Below are experts of layer 2 (counted from 0) of a mixture-of-experts language model. Rows are named router (the router's row for the expert), up (a neuron's input weights, with its number) and show model dimensions 128-191. Each number is 128 + 32 x the weight over its row's rms, rounded and kept within 0 to 255.
After each expert's rows: a language model's description of what the expert responds to. This comes from a sample of Wikipedia text that the model never trained on.

# expert 5
router [119  61 159 100  94 103 149 116 130 101 143 116 117 153 120 155 119 170 143 170 188 139 149  99  78 128 122 118 123 119 115 115 110 132 140 120 113 159 134  96 176 105 120 129 115  94 171  93  79 115  97  96 155 106 143 136 139 143  93  96 127 171  90  82]
up0 [139 107 195 172  93 154 133 151 110 102 108 154 154 144 125 105 166 116 128 138 143 206 173 109 155 109 132 163  52  90 122 139 138 174  97 143  91  68 115 185 137 125 134  85 156  74  84 155  92  64  86 174 125 130 105 117 153  80 129 135 138 122 163 155]
up1 [155 126 138 154  83  98 140 118 127 195 110  68 142 135  75 139 133 156 126  77  88 141 104 150 134 185 100 124 130 118 119  94 138  90 185  84 174 166 117  91 129 167 148 137 127 126 117 143 127 178  68 105 131 135 123 145 183 156  97 168 154 177 122 144]
up2 [129 124 126 103 145 148 147  92 184 137 115 120  50 146 159  74  86 125 134 108 149  85  98 124 163 129  65 176 146 124 133 106 151 127 160 152 145  49 135  79  96 132 143 150 113 206 127 136 119 105 174 125 149 128 159  70  92 155  65 137 136 142 101 118]
What it handles: Tables, headings, sentence ends

# expert 14
router [159 131 120 172 138 171 122  87 165 153  96 174 123 167 129  96 148 103 135  82  89 144  82 161 134  94 106 137 122 125 150 139 110 141 153 179 136 123  74 173  75 179 167 133 126 168  66 155 176 128 179 162 102 109 107 146 153 139 132 173 139  87 126 135]
up0 [ 94 135 139 139 156  95 142 168  78 103 122 101 159  70 127 144 129 174 116 160 132 111 156 124  75 170 153 108 122 152 120 129 141  96  86 106 179 151 155  83 164 120 106 133 155 110 151 137  57 185 104 151 141 158 127  90  78 163 153  56 109 156 168 176]
up1 [114 161 100 161  72 138 158 117 135 175 115 153 159 109 152 104 153 116 113 151 140 100 155 125 160  72 155 101 128 183  81 152 143 176 115 153 116  83  91 122 147  79 119 131  85  62 169 177 110 133 141 161 131 109 136 171  95 107 141 149  59 134 119 130]
up2 [123  92  84 115 132 103 149 123 144  68 152 193 132 100 139 186 154 122 100 182 142  74  83 134  86  82  98  94 199  50  87 123  94 134 115 123 179 160 112 148 130 149  99 151 130 151 119 119 107 166 176 191 199 125 111 133 156 134 119 151 131 152  55 106]
What it handles: Pronouns, articles, stems

# expert 0
router [156 130 117 166 130 170 126  92 163 156  92 177 118 166 137  96 142 102 120  82  91 140  78 163 134  98 105 135 126 120 148 141 100 145 151 173 136 122  74 170  76 178 167 135 125 167  63 155 175 121 171 157 102 107 105 141 153 138 133 173 132  86 127 134]
up0 [135  50 149 143  97 128 137 128 113 132 172 105 140 112 148 132 131 172 122 127  92 131  92 137 106 100 122 167  87 140  48 123 202 147 134 134 133 142 169 138 156 190 144 116 140 113 107 128 128 126 132 163  79  78  98 146 172  85 133  95 107 125 126 202]
up1 [ 83 123 106 152 128 167 107 131 158 159 154 131 142 136 147 111 136 145 114  73 166 181 104 137 171 162 121 144 104 117 177 161 164 107 127  77 134 120 173 182 164 149  77 175  57 145  79  89 133 172 176 147 138 112 117 155 167  86 134 166  63  90 182 148]
up2 [ 90 138 138 155 140 113 133 173 101  98 143  80 162  73 100 159 104 181 114 128 125  98 155 123  79 193 158 105 121 135  97 120 122  86  82 123 157 166 134  86 149 123 105 149 172 133 154 169  49 161 125 131 145 137 121  91  70 132  85 102 114 152 190 140]
What it handles: Mid-word pieces, table pipes

# expert 15
router [ 84 181  83  83 105 109 122 139 167 173 156  98 117 127 138 106 117  53 115 180 148 147 143 135 208 138 179 120 167 193 140  73 144 116 122  78 170  84 151 155 106 105  96  93 109 130 101 152 122 126 130 120 118 167 135 147 141 113 162 117 107  82  78 158]
up0 [108 139 125 108  87 127 125 214  93 182 145  81 128 121 138 128  71 168 141 145 103  87 123 107 151  92 135 131 173 182 186 149 148 153 132  87 207 124  96 113 133 156  59  77 127 165 138 141 139 149 135  87 107 154 146 137 104 109 188 119 149 108 159 142]
up1 [146 168  89 112  31 150 151 117 149 124 165 115 133 123 124 121 198 169  85 190  94 140 147 131 123 140 108 169 146 131 125  96 133 163 127 147 156 126 104 141 117 194 121 190 213 150 159  86 129 115  40 211 205 103 245  85  99 117  90 120 116  90 114 155]
up2 [102 118 119 136 170 139 149  94 132  92  61 141 113  81  87 127 147 146 103 162 121 161 116 100 144 174  90 160  60 137 107 127 158 118 182 133  79 110 192 137 135  97  97  74 157 144 159 112 120  73  89 138  94 190  92 106 163 119 140 147 129 172 158 212]
What it handles: Verbs and clause connectives

# expert 2
router [158 134 118 174 138 172 126  91 166 157  85 171 126 164 137  74 143 100 153  90  93 141  80 162 141  94 105 138 126 122 151 132 111 141 148 177 136 125  78 168  77 178 161 138 126 174  61 155 176 128 176 161 105 119 104 141 154 140 136 175 137  87 131 139]
up0 [142  88  86 148 113 134  94 121 164 148 152 162  70 107  54 162 106  70  67  94  47 147 107  92 150 142  69 120 163 134  91  77 163 170 117 134 126  99 138 113 165 122 114 139 123 138 107 129  79 146 128 151  93 105 228 124 175 136 113  94 113 150 109 131]
up1 [134 121 160  87 125 110 123 179 135 146 185 131 132 140  73 150  53 127 154 192 112  72 154 111 111 133 146 118 130  50 139 101 121 107 101 111 133  82  77 103 110  88 142 150 156 137 137 128 108 128  90 101 222 133 118  97  80 188  92 119  99 113  37 137]
up2 [125 154 137 131 163 138 129 158 100  97  95 159 104 134 112 180 100 128 161 116 141  69 111 170 177 126 122 145 142 182 137 171 160 113 134  97 160 102 158 175 164 132 129  57 113 193 134 143  91  90 130 110 142 170 124 143 119 134 123 140  79 154 127 134]
What it handles: Word endings before commas

# expert 8
router [152 135 123 171 139 169 122  89 164 155  94 173 125 169 131  86 143 102 108  87  90 137  80 157 133  94 105 137 124 117 146 140 103 145 152 174 137 124  72 173  77 176 161 134 127 173  67 154 178 125 173 161 102 113 102 143 155 142 134 174 138  90 127 133]
up0 [100 103 184 158 131 133 161 185  96 135 115 172 141 149 137 110 105 124 150  63 114 127 120 112 130 105 162 179  67  75 131 122  96  52 116 177 105 142 116  90 138 123 156  80 179 169 110 139 169 130 119 117  54 151 167  94  94 114 121 169  89 104 151 174]
up1 [130 103 196 184 115 137 148  75 173 153 102 154 145  87 163 142 115 159 146  91 127 128 137 120 172 178 127 110 105 175 126 193  67  74 119 129  88 135 163 125 125 113 162 164 100 115 110 152 110 113 166 166 141 132  90  96 149 140  76 143 102 172 144 175]
up2 [ 77 114 145 192 110 102  95 101  92 130  84 151 103 100  83  98 184 160 140 111 121  46 150  71 105  85 145 151 126 115  59 140 142 128 119 171 145 116 231 111 139 100 128 174  86 153  97 169  99 135 142 134 148 145 101 126 105 120 142 102 168 151 128 152]
What it handles: Name-initial pieces

# expert 10
router [157 134 120 173 138 171 131  91 160 155  94 181 125 165 132  87 143 101 169  87  92 135  78 163 138  86 106 137 124 116 141 137 107 142 151 170 138 125  80 176  78 179 162 136 123 169  63 159 175 127 173 159  97 115 113 143 156 144 136 171 136  88 125 132]
up0 [109 123 116 107 167 124 118 191 103  38  97 111 170 124 140 121 128 109 148 129 131 162 200 156 104 166 126 164 140 131 169  78 133  85 115 113 132 109 170  94 140  90 145  93 152 117 135  88  76 138 111 155 119  74 147 107 176 116 135 105 109 135 110 122]
up1 [103 162 152 138 143  66 127 175 113 119 156  95 159  53 149 149 152 182 132 147 106 106 172 122  61 148 152  96 117 126  85 114 128 108  68  88 201 165 133  89 188 121 106 145 143 108 151 147 103 165  86 144 141 135 137  97 121 151 159  72 138 160 160 147]
up2 [121 170 201 183 154 119  57 105  76 177 211  95 115 134  87  97 131 177 125 112 166 104 154  85 116  89 143 130 110 128 159 108 133  75 149 120 108 200 158 147 159 156 135 123 164 117 138 139 108 125  48 166 131 102 112 127 139 165 120  99 140 133 161 144]
What it handles: Word pieces after capitals

# expert 12
router [158 133 120 174 137 169 123  98 162 158 100 173 120 165 131  89 139  97 108  85  95 137  77 164 142  93 106 141 128 122 151 138 109 145 149 170 137 117  78 167  74 173 161 134 123 164  62 149 180 117 177 157 103 134 106 142 152 138 131 172 136  87 128 140]
up0 [164 163 100  53 110 135  96 108 136 129 128 139 126 131 147 120 137 123 113 148 115 122 184 159  84 122  74 120 176  91 135 165  92 123 185 117 105 180 175 138 114 120  85 152 136  83 113 128 132 150  94 168 112 176 160 154 113 106  65  73 127 169 132 148]
up1 [ 80 183 123 158  98  74  89 123 111  75 104 140 103 126 122 149 143 139 114 158  93 108  99  99 125 156 134  90 113 104 135  65  93 121 150 111 145 122 138  70  96 148 143 125  89 104 118 125 153 179 162 125 119 108 122 148 182 187 113 158 146  85 157 136]
up2 [ 82 117  85 110 150 126 187 147 169  98 126 113 136 110 125 139 169 113 172  56 128 126 150 123 117 126  97  98 141 125 132 126 159 142 134 141 102 175 144 183 133 189  94 126 153  82 152  97 111 103 131 179 185 103  84 115  72 103 150  87 193 125 136 120]
What it handles: Line breaks and function words

# expert 6
router [156 132 120 169 141 166 126  92 164 156  94 176 122 165 131  88 140 101 154  89  91 140  78 164 133  95 108 135 126 121 145 143 110 143 150 172 134 122  76 173  78 180 164 134 128 173  62 155 180 126 171 158 104 118 110 141 154 139 134 173 143  85 127 129]
up0 [ 88 118 135 145 190 130 117 121 155 156  61 143 140 152  63  79 106 136 146 167 142 157 138 126 116  74 141  97 115 150 156 135  84 118 136  81 152 100 179 140 131 151  86 120 125 177 113 145 134 131 193  83 138 108  94 133 175 119 142 146 137 146  53 145]
up1 [139 148  71 129 106 135 184  91 137 111 126 111 112 108 156 129 185 101 159 118  69 102 104  90  95 126 118 102 150  87 128  92 146 142 120 194 101 103 110 105 139 127  99 133  68 137 145 160 126 178 143 117 128  89 125 101  97 163 137  61 148  90 164 164]
up2 [115 113 156 136 139  97 137 178 109 103 126 108 157  52 118 156 123 192 120 180 123  91 183  94  72 195 142 116 111 169 103 145 158 107  98 125 159 173 163 108 184 124 103 116 162 112 170 133  79 161  93 151 137 160 152 104  85 155 116  80 105 159 150 162]
What it handles: Syllables inside rare words

# expert 9
router [151 129 120 170 137 163 116  91 162 153  99 172 121 165 127  92 147  98 141  82  97 142  81 163 140  93 106 140 127 125 148 141 108 142 151 176 135 121  80 173  77 171 161 135 128 170  65 156 179 120 176 157 105 113 108 143 152 143 134 173 138  89 127 131]
up0 [145 136  38 141 108 145 119 115 186 134 110 138  98 139 176 125 100 168 100 112 159 159 108 153  70 120  62 121 148 160 105  99 103 183  82 153 139 156  97 111 124 108 155 154 222 112 144 182 162 117 103 162 123 131 106 101  66 175 124 108 139 158 123 150]
up1 [127 130 139 122 121 110  74 135 138 110  96  57 132 128 127 152 113 109 111 157 100 108 130 112  73 127  99 180  96  97 101 152  96 134 121 187 136  85 160 121 169 134 117 157 196 152 117 154 138 141 213 144 135 107  66 123 124 163  78 152 153 129  46 154]
up2 [ 96  91 103 101  86 128 108 147 137 156 138  77 159 136 113 123  78 160 157  84 136 108 102  99 125 127 144 121 145 139 133 108 148  93 158 114  87 101 125 126 127  93 141 104 141 149 118 167 122 137 119 112 146 145 125 121 143 112 174  81 178 107  94 150]
What it handles: Conjunctions, prepositions, dashes

# expert 4
router [158 133 119 165 134 166 121  91 162 154  86 176 123 170 120 121 146 100 135  77  70 141  84 160 124  97 108 134 126 120 154 131 100 136 150 176 132 118  81 173  78 175 160 132 134 172  65 150 176 136 169 160  96 121 105 142 150 130 135 168 137  89 127 138]
up0 [121 148 150 116 188 173 161 140 145 120 134  97 152 135 101 105 107 150  93 100 100 139 111 138 138 144 129 104  96 222 107 166 148 116 102 160 114 110 185 153  88 104 177  76  44 134 136 127 109 142 143 161  91 134 124 136 123  87 131 155 116 136 135 135]
up1 [135  73 125 170 104  94 192 148 141 126 180 117 120 139 156 131 100 109 107 200 156 153 113 122  97  95 130  87 106 179 153 149 129 102 122 117  94 123 136 128 110  88 167  91 137 149 103 153 162 157 142 121  68  87 125  81 120  75 133 142 159 154  92  98]
up2 [173 126  96 128 166 122 112 104 105 108 131 104  78 162 109 122  82 123 156 152  52 213 103 118 133 167 110 137 137 138 133  92 141 102 141 143 126 151 130 113 147 193 127 150 129 179 170 139 163 117 125  90 194 159 138 173 188 129 115  90 115 180  99 136]
What it handles: Award titles, table cells

# expert 3
router [153 131 119 168 138 167 123  85 164 152  87 178 117 164 121  88 138  97 118  83  92 126  79 157 131  93 106 136 124 129 145 136 105 146 152 169 137 124  70 171  76 172 164 135 125 169  68 154 177 121 174 160 100 108 107 146 153 138 135 174 134  87 123 136]
up0 [161 122 150 169 130  86  91 164 137 124  79 187  91 128  98 137 130 113 101 120  81 104 159 155 134 126  83 168 129  80 133 135  80 184 139  63 149 149 109 140 127 124 153 161  73  98 148 208 130  92 133 125 151  97  94 108 118 217  97 117 127  91 118 156]
up1 [151 146 123 127 194 128 103 159 143 125 143  96 135 126  71 103 172 122 117  88 153 155 148 135 185 152 112 119 116 114 148  98  81  85 146 146 136 114 107 120 173  63 171 138 138 142  99 113 148 124 140 153 177  84  95 110 126 191 116 107 111  71  46 153]
up2 [ 97 140 152 143 156  97 106 177 111 116 121  64 118  81  94 144 112 164 128 161 132 108 171 138  71 167 145 109  95 140 116 117 133 113  82  77 175 152 141  91 164 120 112 142 155 120 156 143  81 165 118 144 144 147 115  91 107 152 124 108  79 168 148 160]
What it handles: Line breaks, scattered pieces